Below are experts of layer 7 (counted from 0) of a mixture-of-experts language model. Rows are named router (the router's row for the expert), down (a neuron's output weights, with its number) and show model dimensions 128-255. Each number is 128 + 24 x the weight over its row's rms, rounded and kept within 0 to 255. Numbers have three digits each.
Before each expert's rows: a language model's description of what the expert responds to. This comes from a sample of Wikipedia text that the model never trained on.

# expert 29
What it handles: Prepositions and linking verbs. Function words in running prose, chiefly "of" after a noun (mother of, War of, one of), plus was, is, that, by, in.
router:120110149180107106113106090115150137128167127112144100113123114161119149163134142111119109122105125132135117112150083103147098116166156119105149152083093131111098152088133114119102136172122102119115117123108119126126148140124112102075156141107088150168097187079144131136142137097123172114175126165104114152103104094162042108090151133124099110129129136141098078116135142157119123131135
down0:109102089123099125162160127149139121159126145162079130127138139139107137064157139134132138121137157116086104134159138100105130143147162120127159152111143080114093097146146147165123128113090108143115136144104140128108124150147136155152145136124190123146093117137117136179120143113190106123100120137134099093115129185131148161100137173117154140136128147153112160133116106106133126112162
down1:129133155111141128145126128140124113145136111104101149116130110149085134142110114106169116076142157095140133123153135160142168145138109098132158115125157107125135161088109093143156094172117161094112139136122137100118139165093142104117119134181123112133103115165157140112114137125152146074143101155117143106139135125146115104136127152115134119111108113129130123151168117160176131138114
down2:140133088175137108106122128081113139131133115154096123103160176111132086157075123150156132123166154152143158140136123085128136114135124122083125144129085141146170137155133091092121130159090075153132130121115137144126159106141073112147100095133148154133133133115132130143111137143134155095147151108104109149134119076087140124137140122133119115121127136122116096127093157163135138091139
down3:127147130117156129126121168130127127161125158164144144110111105125143135129125166141127114141111149110089165103067150130139123147120154128115138117130130129140171149143120056116109139126111123122103135141081110156141141077151142103066120151098139152132153155160151164069136136109134099120116125116141144127148113119139096150140185116124154130070097113154112133149122147112127089107141
down4:165136171125138152144185108112119104107111136102151146176133108129124137147133141082156092098108142100128161063125096100145146142158130142127101138121098147140139094127106157116139112118163119135137135120136130171147146153139129134115174155115127120140141106112126119154144128145085108119174084122122160103112092161146130119159127129090176118181123100141142098099140152144155130175112
down5:096120164130120149139155084132125146149123145100114115139128121115115149122148131103131138098116140119123157086132100118133145131155107102112143132132134163166109167133087110166152132111143144163146137126121123110155107132164158094092153119132128161130137124040136103177135106094130136113167115136168146127120123074118166131138151131087123129101112164144143111103112150144119156150131
down6:110072138092131132174113128124131134149117145133151163111132143143080092139106113164116176169117110126137135124132160093127063117153102118146157141088129146112123152121108140151123133137108120158146150158072147145135111100132128131136112092109137149118124120138095077138105166118096145162157131126119110153127141113132115115179151184133133145129168180134139127134150108117131132127075
down7:159137114157081118118103124194127142117135114141101112111145151112117157171152137152090126158099099119122125110166127096104125133140097063134149128082096123132110155123109136089153124114083149108120102124076117172123107127155134119107089105098067133155113121143097095115109128097155128120105168147113080113165127175129155157099147130130137140111106131126143158119159132138139133145133
down8:139126084139105136113117162133129122132130134158101151100086140114098108131148160150113138142060197143141158137142127131139161148177087112159110104139091141137154124082115105122121128168114111170098161130119153125130124135165114165141131106127169092100109145102134152137157159167131122113139117115115145125145100100115145129068098105091145126116162110139143089150130085129097168120169
down9:155146105094116107148104069127154139102157127148106143129169073137143166128168143146174113134124122153155129138137119142096103108108145148116123088176139124110145112162129149143174145139135116106143125117115128141147145121123120121131133130094117142165113107118107137127151115138115158105150158094164133098158108100130190097137126061130133091138147125112139122115135133182137129159144
down10:107181145125137167159126127141127146145140102105150169128134136138160112103127122123153125152133128161128134111161110085082142116165183134152099122157134141104133107111110162110140112102133118130121161170103155157076139119115136089119152141102102141125127145143094126073151143171095136153118118132136123158142138183162141131107139143085134139091158103134143135144125095130120122185139
down11:124112131091136153168145136141115136108136123109133131103153127130153153090138111154111144100129136160147091126124100194100149155136131168134064127118127135154116143181097150167159143138115147135178175109109134142137169118105100082116131124095181119126111125081037082179122102140110119113157138126109134146108155152131113078128146111125126075127129127143109147128114080092109117158125
down12:128161115189115091105087102131101109093110154130111155150158119136086106142098111118116111133091167120171112120139088126098117138117139139132121173096110115138129113099136128101118117119114135083117145140128104104122147175156143143127159098141187122115105134128112122128106127107153146149125163142077104185111050095113131106082106132100093119157117109130139132105112153166130145125147
down13:131135140106153140152153172122091121124106171106129125123149132133097126113113144143089119150089070121186113149091153148138136080116120148106117125164141102162124104119118105136191158102154120098093102106085083152135120137141128142095138124162155129090105111125111145146169142123120107134126100098131138140127117118144146087122136149132128144077109086106140157129145119137108146109086
down14:109189172107126098137137189128146138135124142175147099108150099123127116088118138113095144129129101135150114179089134123101115076106138149142137120147117124106146124090116161110127114119114114126157157145161133173070158157138142161133096124170121135126105112108143131117142100106107139131128127113165111115114150160115131100128142137149118133103161120128082117130113135140110154125175
down15:132169102141146117144111133097112146095112141139177151131155100175165141121154129129119093098130133094088120114160120171119121118139116134097118120120142140139137175115118111130172092142126148136142155082172137150157129174117121135119121100128141171119121146126135137133115141144117099137081124130128148129120106092115113146127157123117161101157140118157117129133121144152182124124146
down16:142146079134145094147106122155116112081108099149124140129113124087167131108149114159172124140135113095154121134158142133138133113144134099119122117125085128193082121136136176121109094127135115113103153109112133138098125164130173139126099088128128149126149109135160163129142117112105140117112118119117132156114132149123124133092118146124112144100171083108156133107154068151143117135105
down17:152134141108115102172094171074147118129113175170172132101095145085121126119132111104136150168138099139115139111090184114135115135146160111127140164116152125140127117160122166168123135164147126140118102122195124126087120108136126174143130113121136102091162112126128113118115069113150138156188103129135127152124146113125150134164148122159154120128133122134145121145096095111171127127099
down18:093111136112139099144138138138149125140122116079130108140105159133097162149097112141133159109132151077093135125141098110158156094152160103094116115103101129139158170162106152142123122129139109103150104175133147115122106111115155099138132138145120147141155116144125137173133142090153115115080122152125154154140124070091096097123146136159091113166149107104134183117108159086143136128146
down19:128124154132106080117129127164222155125164133137123117142152126157099089174131097138098146101087153148140104120147133090129131108109141197142136136131087109132124195162136142156129152125116158147133134138142121138119107145142089136134135083124115116166106125111096142176150152138133164134112146127113091110104144125133134113121127170138117134183138120174082137118123127187090136121179
down20:169111117110130139134131147147164135096113138139108130176110170122090124110093133087140124144159097121078146126132131148119104127106119168165119127123138140135163090093188104132124114147130159115104109118134141155135125103149111161120123127148128158134139114145146111170083140178132093105096140138111131085146115155146154149172100149144136152111113154117128145131115117123125132089089
down21:109124120137108137119112133174100117169173162098161144125125135145122120152146122176104100135134108137096118133111085132139133134131123149151138146156103171156142137116136096106141178141132112151144152126136116136151150095142136098108121097191134150119103106086127134182121142126157136107112134150138132120125126079072137158151126136136155127091136140104095129132056182133109116110143
down22:119125148171110148117108149148110132142145159139157114150118091195159116113147151172122114124185147116150128136144148087120092139156096124179136130111170097140167146118090123160126138122120110115120137149130186127161117153109150149129158109176145073170148096115123147131091105153131122078122185069100137130125163127144107133115125125126098097112111129124128127123102117156134105124132
down23:162175120119139144115158148110129132162139143128135135079109133107136147159112110129131138154068118172127124125122146143117149113119168120116149141127151106135138065128153100184158147115105090155123161083140123109137155112101126114141174107155133094083157115157156127100133139110185083130104138146119122106128152124131122108148121126101164166130109165124090071134101064092136128134144
down24:121087142144114108141121118083129141160173114135161106147105103150111123166110172114134133105111102148167176135153161149150147129154121126139126133131135150149147138170126158102085159139134145142135164145123119142126132086115111119153102132113131067144128121145149150144135113143115101134105117072136103149148087112116100123159162126182120124108154094106082107109121123102152173116112
down25:126154177094125109147145134103121142155120129129166144146144141126172129089128131111146162147138120120126171128128155116147104159150096183115168143139091117122144161119145134122136109119100111123161162138131150160132077122132111165135139127167106133162119111132110100123157116091195089141137137130169159119149120149155160141127187100121119101156128126119100106187162129135133104172167
down26:112133090148104116152077148118135093101117167124108140133131145161135124147125144088146125136150167176156074088104154087145118128125100070134123143150143173090110124165129120122102092158153130122117132104108126126136149166146123140129148132142179099140081061149156159132126164125129121154119133153111147116120097146103130158138115100124156086122135121122181143112106106137130106114141
down27:096144141120150181107139120118094140131117094125097156115097115130135109140158143130144102129103125130154087143135115145125123150097106147120092137122141140150125121110123138139098156141120153133143148135139093076164119108114148071096130109143136093103165151129103125166092082137096174144095105091151119119100136089114152113124136130083136146107124138174141111146089111134130083135141
down28:112099139125160127071109102127116124105123120134190134176106107083135122138141169123138147087135140135141148131097120118165142119124154158113103144136092130107159174145107109141143135094139113098120132110099130112106155137095097143152103094140151153130150094165137157166128130152109135118102104123117096121137125112141074124138142152128126135115097117140134118134133117141112115088125
down29:121126130116117135159156163147103134100143142175155113163126152162134154120108167138097122116136111133101154136105088114138174094116120132129112154120093131138149126089135141142134124111191130123129152101146097155102129146135104126105127112160155096132116116109111142172147143154134097154103081093108117107136126136141173078141139099160139112168155096129063133131131157129180142114138
down30:119118123116104139145142141128126108103107128124159158097140162139134123084134171111120163186157093118166149130120122129125160153139152119149157088094114134146085110107125104117132114104078119095140164103145091100140117126124136154079146129104147100143102161151082101119105168113165142132163144128144066125134128175149140108108137124121107117104125086130142101121139117125097139153151
down31:131136126146150166112148132171157082120153112121138185140175127117146129124141121105083122135126119130127110149158157111069126117134117074136078150107076148126105079089131133114110151126163087135136123185139097112108104151136079148128126163120114107128095114099143148144152127170123107166138164102112106150102141129125149133084139126131101128133135160164107105108125119111127150116106

# expert 50
What it handles: Prepositions and list separators. Linking words and separators in lists and infoboxes: of, with, including, between, colons, commas, table bars and line-initial dashes.
router:126145146179110157120122111131143121108172099120153081136089105099102112130141136155128125119117136130140119116122116148165114138169146124145174161070082156094133127100148092140130144164131137137116132134088147092122130143118144139107109135117093149155101163089138097098106096112134130162127113163095081174146119120130078099145166107106074148125127135152108090096146129156133154124148
down0:062140126138124127089107121126139117138118104125158118106117163112134148092097116078105158125132105167091147108160121103099142144140115127136128143107119156094156149088135121088143106194159173143138135116165154085170122118144118136169145110162086127134129123131121123060182126174160115128110152122100123117139112121158125130143163155128121165152164131159144130109158090103124121154146
down1:129146105145158161103143143155105121137105120122145121110138103080103155150146129125131095124150083106113076154142143112132118104149139126120109170153137113110160148096111157129116148129136145162172165104132115122128132109102124130137104097126152121140169126120075109110089120140116129160113102122091099125091151147156137122160098152118117133151165126126091132140099152087141142093143
down2:101124162127138119090138153152100145131144149154138140143123043122130119159112160095152104124138139134112167137147125138141153142129172104144092137150118115166143096162089159093102133136161102130117120130185137143100134114132136109106116097081099135180137121072113133133106131099121145141186125082089155159146152133113128127100122106123167126102123087105155134089130118131123120128104
down3:150116160124163121099131094132147142106137107124142179112132110122124165192143116092171149161131132119121092162092132106113131121105132131127139176082132148134109132121138172103099144159134133155146141163151138085127138095122148129131148173163113124134148093151143119109093106072149122130107104115160148145137152113097163169139136160170139129096077133129103150099175137075127148142141
down4:141161139145120108104142098125149119075109130151131127119089086149138130119094133105108134119102114124125135130101172119139147130137111162135101114103088132149119073149129181118131118115176107115098145121127118112127102093131153115169105172156099191169135096115157117140161133120156097103136127112147133116158099137119120169109109091136135165103128094115103152114142133111140146160118
down5:121086144150148128126114173140163122161144108095142150141116139100174124163163115150126135118097131161122150126153106145097146124120142115105123115118126132110126129141152089175096124146143108146125103107092160145127104083110153131124115108134159118112077131144180135139080150097093117102103103112149126174118137088174169151086113183125118126119082123135100140119108152138128120087151
down6:170135125142104143126122110140102142122119077132123127154126130100132132129149140134147130105129139137138099176134151102090096155125142097117168104141183133140190116100139136122112087127127108139093109143156171107098100111143108109159104118118146074111104125078127113135118145123160107098145152110130134143092107150118146101125190101123131124118121152095127114213134065111144130125127
down7:138125109140086116126160109119119114160122129145150069129116147118123115141114141132129166145168125111109135146112147131125166094137085130121144107136165136156162158133146120142167155101175143128128138123125096151146134140104130086146120127138133136161114124126126116143123127133121126088097138099142128099173130112123114064155187154115167122147124119117137132116120093062106124137136
down8:105129104104104144110148153151118164101086138151148159138087166174149178142113169125147068135119089113124131157133125130122109128101085052124121069126135143117140130073151072188139089119148133088084144123117161156162182114124100148112125091114136148130149123143132097155123155147121161105101162127130129170130106130091112130152161118133093142109123111122138114172128116153161150114139
down9:119094124116088113112106190095108107137146121129139152162116169144159095156098123083143098133137133140156144120091145161150130089149133150101079152137118153128099155146134107166137130117134094127136148143118153092114153115134087153102117140173124138140174122138139083172086140143081156174123115115155107129124124106096099167133128193114111121120123085129119123073135137169116143109144
down10:130163163141132138150128099145158143082126117095126074119161110093186131164105098129148130115166102114122175134124159169111134123109177083099145144134107122113118135126106116097119112113124176134136127162118109103101129148102102116164137160117159137148120150180142119112150093138136097116147121160110117131131099135128146167152143127134102152137154124117137119137153120146138109139152
down11:139180153122112095090069112099115120091110146120109135168137131098124120104091122087129118109105121114111122135083162107115096140102182105122128108126152144192139148089102137107098133143125107113117149108121134102130090145173130094100123143095154143123102144129154164105101139123129064144105133145121144140146095125128155143144132107112079140104123116132140157131108136086117154109143
down12:121108125141100136121147129117130103134080153132147145120118159138132125146117126083110195112114170101151113185111133126133155152127086112130151119107086124107135135108173147147077116113094132127152098107114138109145084155147164151129098120146151153144113101127159109110153134099137134119128135125069126156100093132107122144116108153124131144147133164143112149138122105123121117065138
down13:139112112166116146125142107132141116178112140112170168136139136124150155144155079138127142137120105124108140123166106138117089154150158075077157169159133115090100151093138144139161125147155120088121104145135164113121141127148152121115105133152120140111182129128148143108081107084154135109123117113114144148084154144135121152080155117122135154152134111127099151182151183120173109114155
down14:138125113065120148141120083126133083105170102110127126128121079130102121137156145126163110115104112161107142087114123124142118170141129105124142156119137092117103110167135136140151126162126145136121085100095122126130145157126062136102121148104106139102157107170090094141133106159117131123118110117161140129135110160141115144131137146137137133122119168109132093150120092163118105126144
down15:120150098114123117070102140113139149107109121131158171159063139134119077154118085173137114116111158141109114121178144148130159128120143149169138119171139083151154092128129094099132143135100149122115159134115111106117140134149142109140107116147133151147138117176168114120120115088101139108102117125151127142125143103124116128094102125100118127130113107126168116105110126118099162165117
down16:130122112149147101140123133137123116184151097093143186109086113109113171113118108152178097130119142073093092140102115144156118103138151100137105142138143170107139154130112119137168143119114155160136122149106151103160147142138153132128119131125157118053119172107144135107091148118151110092113129145101149128115114103114147131147110136126136112132177098103146130113123122136136133098179
down17:157131107130101134183099121108141115100121128065054099142132105092103110150091159172109119130117142128136130096139133158102138117145129088073108145220125100135101102111145079108127120099097158149117111139085130107084146110098135127139128117123153104146136173109176097126152105095140117137125143136120142087166131131123165137148095120114108119164134095139123143156086103121125095107130
down18:122106122118138120130103099138126126138116117167103130130104119113148126120139176107136138124129160115136100127115141113173154135129134144142120108114117188145137074146142110109116137141111127167106170114140141134115099108147135203100131108141153139128173112138110157162096126119085139128194153110124181115112066143151074112127128121174115123105127108116146140135158122067057168138101
down19:104088108151114105120105123114138126108116135090149131154120119090145092143130105125118114123146175134109126111102071153122146156121120152162134134094139142109115120141115112089148127157126141114128123148104141110129151167159125114096088153144148125086151174154097139126139131114157176123071142129115155096142102163117117156177096137134113074154125119168100150125129153136124124102122
down20:102101157112109131173116113111109152099117106125180116140132092132121126141131148138126141152107149128138141133134177149123141084110108159105139155145122112124124063096135186152155119141118133154152159125125134175125139130117186154124122125094143130149149161115122111153138189114132129122115113132105148168106145171118143094138162120137123137120169150055129111129167141148130129095099
down21:141113104184095195142136096134130136143114089134153142120118139103116123109151156098114113148117089141144116081096117157115113154103156124173120119146124117126169145114143151090197127167113118107121167124132162136105144094122136168138137134084115154093146084108087096105127137109134099151133151125135132127134143149114119139175141113161154180127119173130129125147137140112134116146172
down22:113152103157121053135113129071154137150107131170132132152146103097149133141167123108116127137110126122095128123094147111123177165154159137141160086113138079114118165127116091104182144117105149116156133123116124128132122128139115106127140140168109143085113163128184142085121116110146090097161140148130131113146095119141156125121141103107162099090078154148116125162116127133134116118114
down23:084094121110167147152146143104113145105128161120120157144132151137108120158150124086128124108125096116175144110123129110115111096118129138126181117104107125132117103130110118108152183109125131196130086102124097098117121137161088117140151130110130126123114137142126108144172115113118145121125167117200143156129089126137113108130132171141110132073114138182141144153159149156135172117119
down24:109140147075127104156157087126127117134183111146111112112120134100143150164104158129139127125155113130114074125161144116080152125132112151139131139144108141120120142129135110104126110172127152136170126127107133154083149129143149138095093122103117151132141156117158146158076157131120082126071131121110147130150124099136146100115161171162132139134133132079128108121091163139128072132126
down25:141136137119118136110140089147104125148144091149127132090115114124130106158120175121121119146109149124121149127111152129163116128155110102155123137111109110139174153093181124163124146118068140126126132149175122158120154105081131148113136103149118083150131124146118098086129128155123163073144160134128075149110136119150110088150140149127164169176122156153094128116127156118106129155136
down26:143107167165118135132085119101097127142142150114122094131117121166065159142083133107131165141116140137073128128119142184126134120158131150111135129140099133193130189114180109123155171120155069116107127147107115148153135110092087108131110118138111118110181092131102128101097099130156092118110136106145123132128106128084126109111140151137136120125115099132060125117105165125133076120128
down27:128124126101108134145092145120057157118181136175125123119106126096123129143116139134135108121142112156180150089107148096138144138089127155130132059167130084146130120109103126092125134170141145092116162130117161124077128125132120135123145124096086147104153127153128141092145109124101104132119155122118142132115106097120119144099152100106112106052103113116208090125129144119165122131079
down28:103092125132098112111161111131133105150157134117158086120169144154113132141138113166093118105179134132125102152095107142144128156123084147140133139139131131148116158142129105104110153123118169145155126165133151134154136124130146126155094114121092155134148131098116152174095125126152119103113108088117130100166118107098115130176140174160134067081157130100142153129114166117139140081132
down29:160119103136164087145115111138153118084121129116127144179138148113186116180183089105154080147133097094142116102081117109165172143103170152128130140144153155129118119158156147140124147094124120169118143137111158141129132147108104106081116130168142097110135151139126118109122147077124113138155119187147148151115095126126115119098148154158134126160113160128134099148145158146140100123119
down30:116145100130177140129129143131106141160099107127120100191131100153103146092157135139128135115132143125078137108141116122149127100121117135140114148113119097107123144111155132101130121153143083162137150169140095155147111147149112116184141121138103096156160102142162150086114115134119091089123124126151144134093141119166134142190135141136146104145154131117078123150154121128133152122123
down31:157119164157136129094119114130175122093148144153119132157137153098129093094146112081093122125129088119108158143114178111133112159123107155130124131116132115141130119161167123122172115141100127110103078147147138145103142147088148103160137120105127173133161119102122104095129057108114116139140109135100153108124080123150111134144159118169137153143131162115131131129155099141163148118126

# expert 24
What it handles: Consonant clusters in Latinate words. Consonant-led inner pieces of Latinate words, such as ci in conscience and scientific, ec in executive, comp, cl, qu.
router:145127156092153128154123171119125111121094148116096154155097124137170094153155118157138158204132150124107189178088140149085132117147103163127143146140140145136106113142159133144155106151135147089137128108165093153106111154154146125159134146124139126098109135149136114101139153138113153101094133081175128112106161102087163150125116138095139120121147167106126134167112147066144144107143
down0:164166063149092132127165150133122126152098131121144116138108195139117103142109119142090153121085150122130105125121098159140140160129099129127108078078107130161109122142085127173128139124172112132113156136095113132148149142135094119097147142134126103129121100129118149109123093132122136103122141133111147133130107159094109129139107098155098158093161083127148096109097135115111140140119
down1:087130142105128133118113165149160131166106146071107144161110153120151154153159085119148104189144161112153130171106129116138132127130115145116160174188171097136137142157136081140140130122152128109124143159124123136091154120152131143153122126133130148114161157117106157073088135101151123158129096118145148096152165082108123121138091136136119102171095139141180157119137108110122155149108
down2:128092126138164116116106172084154149179138128110157112083140120158124116164153126141100166136141143154119177133153120133086100114130112137192127166171123137141130163141115102125123105110149137127126149101121120120116173136122108039107117123081159139114138131137144134097139181122128157104102126157203135168124144123129170136090137104096144132100119124122159159143147133172135099141137
down3:130079159090137153107096164140140132098126132141155102156103131111139124136151127111143148102118134111131126091131117121114118074094166146103120144090163135134127121122152138090170093138145162138105120194104090108123096105102168141153111094145135153123175135151157156144144135168111140118097115117135121110126120132073148154158154129149098148112104117123085146109117100133120137121149
down4:138154124109145129101117117124168173124125058130117199120143141130126134135104165072103109095151154134144109122137118125136120116135107155125137166114077115138129128110076127101100105132109131115132155123124181141156141143104108144180139164123127127106138126108163148120158142094107144138140105188093109112127118128132127085114069113131099087140146120138106141105145146133167100106104
down5:100104086115172159142127108122129105101169085137125116150124123142109141101135143128135112119133119133160109181163144121160146101155154110116105072135137147094168086115141114140110117162145144133077100184111146147132128137101125132122132115088186121126144163085173135121097088120164132148103167144107149112134136112133101167115138109159165103150145101142124138162127128196101179122116
down6:153141132108141088158103131163100116106122123136137127122150141176153108185110103123142118110109128119161116104148085121180131136139112074110163126117146169140106144142145105089123145115166122103147115103126104128146167133141173108157121116147155114170165165085164094101120179111139159156133130181135129099114127128148113120131126153142125172130137100089100138115170126146100138148111
down7:145151191091103168148145112148103116126109154173094146133126109103125150113148077115150103140181122089135145143102167132117137083111084128146140107096144124174157151127076154150092088101133111137106136111128136136135106124148144140147115121137130139129114128101107117139114123121148140169114117157125115152100139098121157130141114121109143128116134141133152152149108159124107082150172
down8:104164120144138096127095136184120126106135124113121107110180148109163118157115095099118097102175157114165141154161097107130110140187105092137093141144094181166129079122168126145135119130128142187170123111078097106133118119127097093111124148140121145111120131115135148123135102128110127121136110133117164111115137138149085136163158102159126112115109073108100114115163108109113126170096
down9:116113097142119100106134097126120132104151118145100103132166135145160126117104121139127159154164139105150131117113129164142114141137153099114155085114127145162192136117124127084114113126120109155131178122145140125115097141077129133119109138165100147174120160115104137108130115096143144123094137134140130147133143134192118183136130098152122129120113077110115127149123105089125180104140
down10:137097135136120120117152106114143131160141169121114107124153146121114135089107145169172144094114134144140120105100122118082089109093078120142132148124137117148155110148128109122117130160158129109129101120156141155114150127102132131130132118121115099118136160193113135142129123107119096154143136151125096102136150167111088128116153114116139148154123139190165105118188127144158111160130
down11:140154102135140091138103124101119117121142138139094143138133158147146133157135133122132163139126105076136169114128129135090111134140110177112188101110084118140107113170150131160134125172134141154160184141133118169122105117117201129119125177083150128111138124142157076107131093133111124138128105099148129103102119127110100116092137115168101123112124141120139119086152126139120112117141
down12:092102109149112129128123133100142107134143167171115122156181166154118145092110203129162133172132087108123077117148102143137114129149118159136122136131090159134141145112123131135096135141157131134123135116103170132118095105142164165108133117069164128118172140108101113109137175126152157145125139113178117129112117137165104100132140095160120156145138121133113152127086101165096148155157
down13:128139142135141154112125142078083119148141120105127144126096108132090163104117182149139169126105098123104110107139101103120123137183118134122123068122142131135166134127103060107148104085134148190138129161124100128169148131151179146116097129126121148090133092088137104131109158154131138151119144101110075107144136118104113151178137130132096147109106167164124107113127134116119107146122
down14:132099108124135161133160135128120101103125119133136159109094134089159158145110162130137126129091084099144116131132149106120122169088129111145171143121144122093130145116088098069087158103126138104142162114155097130168144131132134120127096099168103153152132137119147088113102124117156134110159101123121116119116112136113127114160158154104136128175101076159131112094121109132109168121119
down15:096130134105134152110138147077130134112147178130127170141110113181139138112154145155166122201147141116095109089128117091117195143133118122120159151154142097154121141115142167149175098109139156126114157122128115168101115122172139105105125126138122133120133170134162127159139140167125146111107137127133095134127079143056160162117096156110131165116140151118106123092124154113125092119100
down16:131107111111089165132140112084110126144152146138136108137160125124077140135103194118165164135121134122100095141101122144127101113162077106116128133102105143125113127124109142103107107119109117092109100141106126151145149134127090150068101161144097164117132130081102096151150159138144123150111147156118126093131120141134123118102096156121165163129161118151149108052163125138131137140105
down17:127108174122140120122118122134134167135077129143059114098122138162150113158134094131118132082136129091094142158156099116123160120151128150141117100132153101143110119171141155134115085136124117111133177075140172114119114121087135123131117138104125172172118103149102085157165151128098156174139118148161126147121140128154140135150092129097149128122156143122179083186122139115159159124144
down18:130174087135118152157100149165153161150129151138138190132134097132139114129114096081123131201118119094116145110151153091121124095064108145112113110094147136167131100127108104140086119110171094151166155166135156156116130115118159130149098124141132113142102149135127141153113128110155119144154086111112121086141109132168128110120140099124130127099099136134104152131137099125135111127196
down19:141125086118099138110168143123097095092166147131143119099132148122142143072123115171118077104111150092098095126081140126132150160150157111143140134140133151172098122109162133127107089149133107194124120130082139125152141129113122127087103111154119100133114143125088103121141130142137156126110132121153079143132104135143165128136116132131147135170110146227105176168132101117104123140156
down20:113120144147103089072135124097116106111094114145143155098145135132111133140108116136128128141096128128162084119117146095176107160116137177196118157090128108169118091098139098133159144181083137157117154103133107116103143156119119148085074128081116079118086131127178148088109136164085135119115097131160083146092105102115106107157142114152098137119183132152115121110174128134146166119132
down21:112154088137122113147131170120143054140181111078119128098166095187114149132054110132084103147125154127101111088132152138106132080157128093127153177145091148116128131119135151109102138122113152128118116099157112175109119138162165086145130133158118133118144126123119159148161140132089131130091137135128096122111114170164084111118122145123167166123153094133112167122101147090113155104129
down22:149094112127134129139099109133108146139139105109126132149127100103145183085149138126099157138145124136096143104113140123145136145144171144136121112170118123130132105134112135089156144116140119097149111131137152112137096106130160129176154138130166155130125138094093115131125120085155166108158165098047088097153104167137145136174096133146115146144112116160126084147146075127128107134143
down23:101137125126125126126096108161154145142114131145083135110097183146110112150153129096122152149158111135180116139171161134088141120097121116061065124155116081125133126148140132111121097135136113093138105111109097109116148113150139124144102114136130158096134127086134122118109128107155176160116148152155126120126108142130050081103126096142141103109092142114107132126123075143132097101164
down24:095127162139093092148086135119110076154117136149135154129130159118166123145104048126125112085132099161140114107110086151140153145121165125136120125139138118147157129161145100146104124158122154131144140174163131097091119090144108096120145138116167124085132158141141144099126115137138131113078159146111113152096082111162174108121098155102163119154148112110127159152141104087124138091101
down25:136106109150129154089130136089157152178120143165119121143141129125118155110146171123103138103133166150142120099107140149112130122128096130131166135120137109149134143106133131095103176088144150155126127130166121154103127135121104147122111140122086116156113143120151123132124136128113119146104112158121160123133117121120098137074156178136170129176171134124085142101109065116155085134126
down26:161117131129078126099166137140141139099069092145169176120119124101166116134121157110161182115130153143103087115140125156108065158113110129146143142125170133120170148095165138110134133149148140142140155164116116133114165120089173157126125136153127137139144142142160140072134138114143164110167086141129121111103144062151180125076131123132119129209140129127104156100136153110142109148127
down27:118167143146170116161132156119117137080102108151115121096118152124133127118139114149140144121101139180097122147141115120065153134116149099124099118148139175087110143108175066119098124135151135103161114061129111140133112115107117110153126147124126093129102136116110116135102150124129104119151144154116170118100158100129169174170102132148150119148121118107102145118110108147103139096141
down28:089163141160112108130129164123157141132105157120090125140115181133139146140127156150122141161104156141070141132131120201123146142098112106117138166131068102133122137101092107134141142108152155167115102184120114149142104148126130086094118113121112143125116104119100159118164106133139138169135162145121070152125111130142122171173143136164124157140131091120103102107135117136138120157120
down29:089152100111114141137115131154109130163110171119055143159129128116139068118148142106116160133116163104094069157139109159166136115125170172138101097134155124092102086110155096163128155114131155122115139143141134123153098147086132120130135145122158150128116108041124115104116139144113109115130147140130128115121143137144135146118106131092127150122130140090151116109111122166162141112127
down30:108108108131148107100135157150103127134143143106176144151148134093125153109056149073151167099132167132133135130101143139132145147184130149125166115094125112174137119114085123139104139118114129147164115094092089147154145159106124123116107139104102169126130126150140154132119131200121125173137134128106138115140114162138111100122126117161072134126106144137139101118151144152116077122123
down31:117092140120145129172112142111118153093128134107118156133082096113099108111137127147143089122102138129073074137140120157077125138129093160116107123098140135151144123096099108113080161142148115116145139124162148158117130102163126121132145143123181139081144136135099126170100145115147127097105158141113131155119141156138139139162098121147146150097104149158153117123089143082124159138112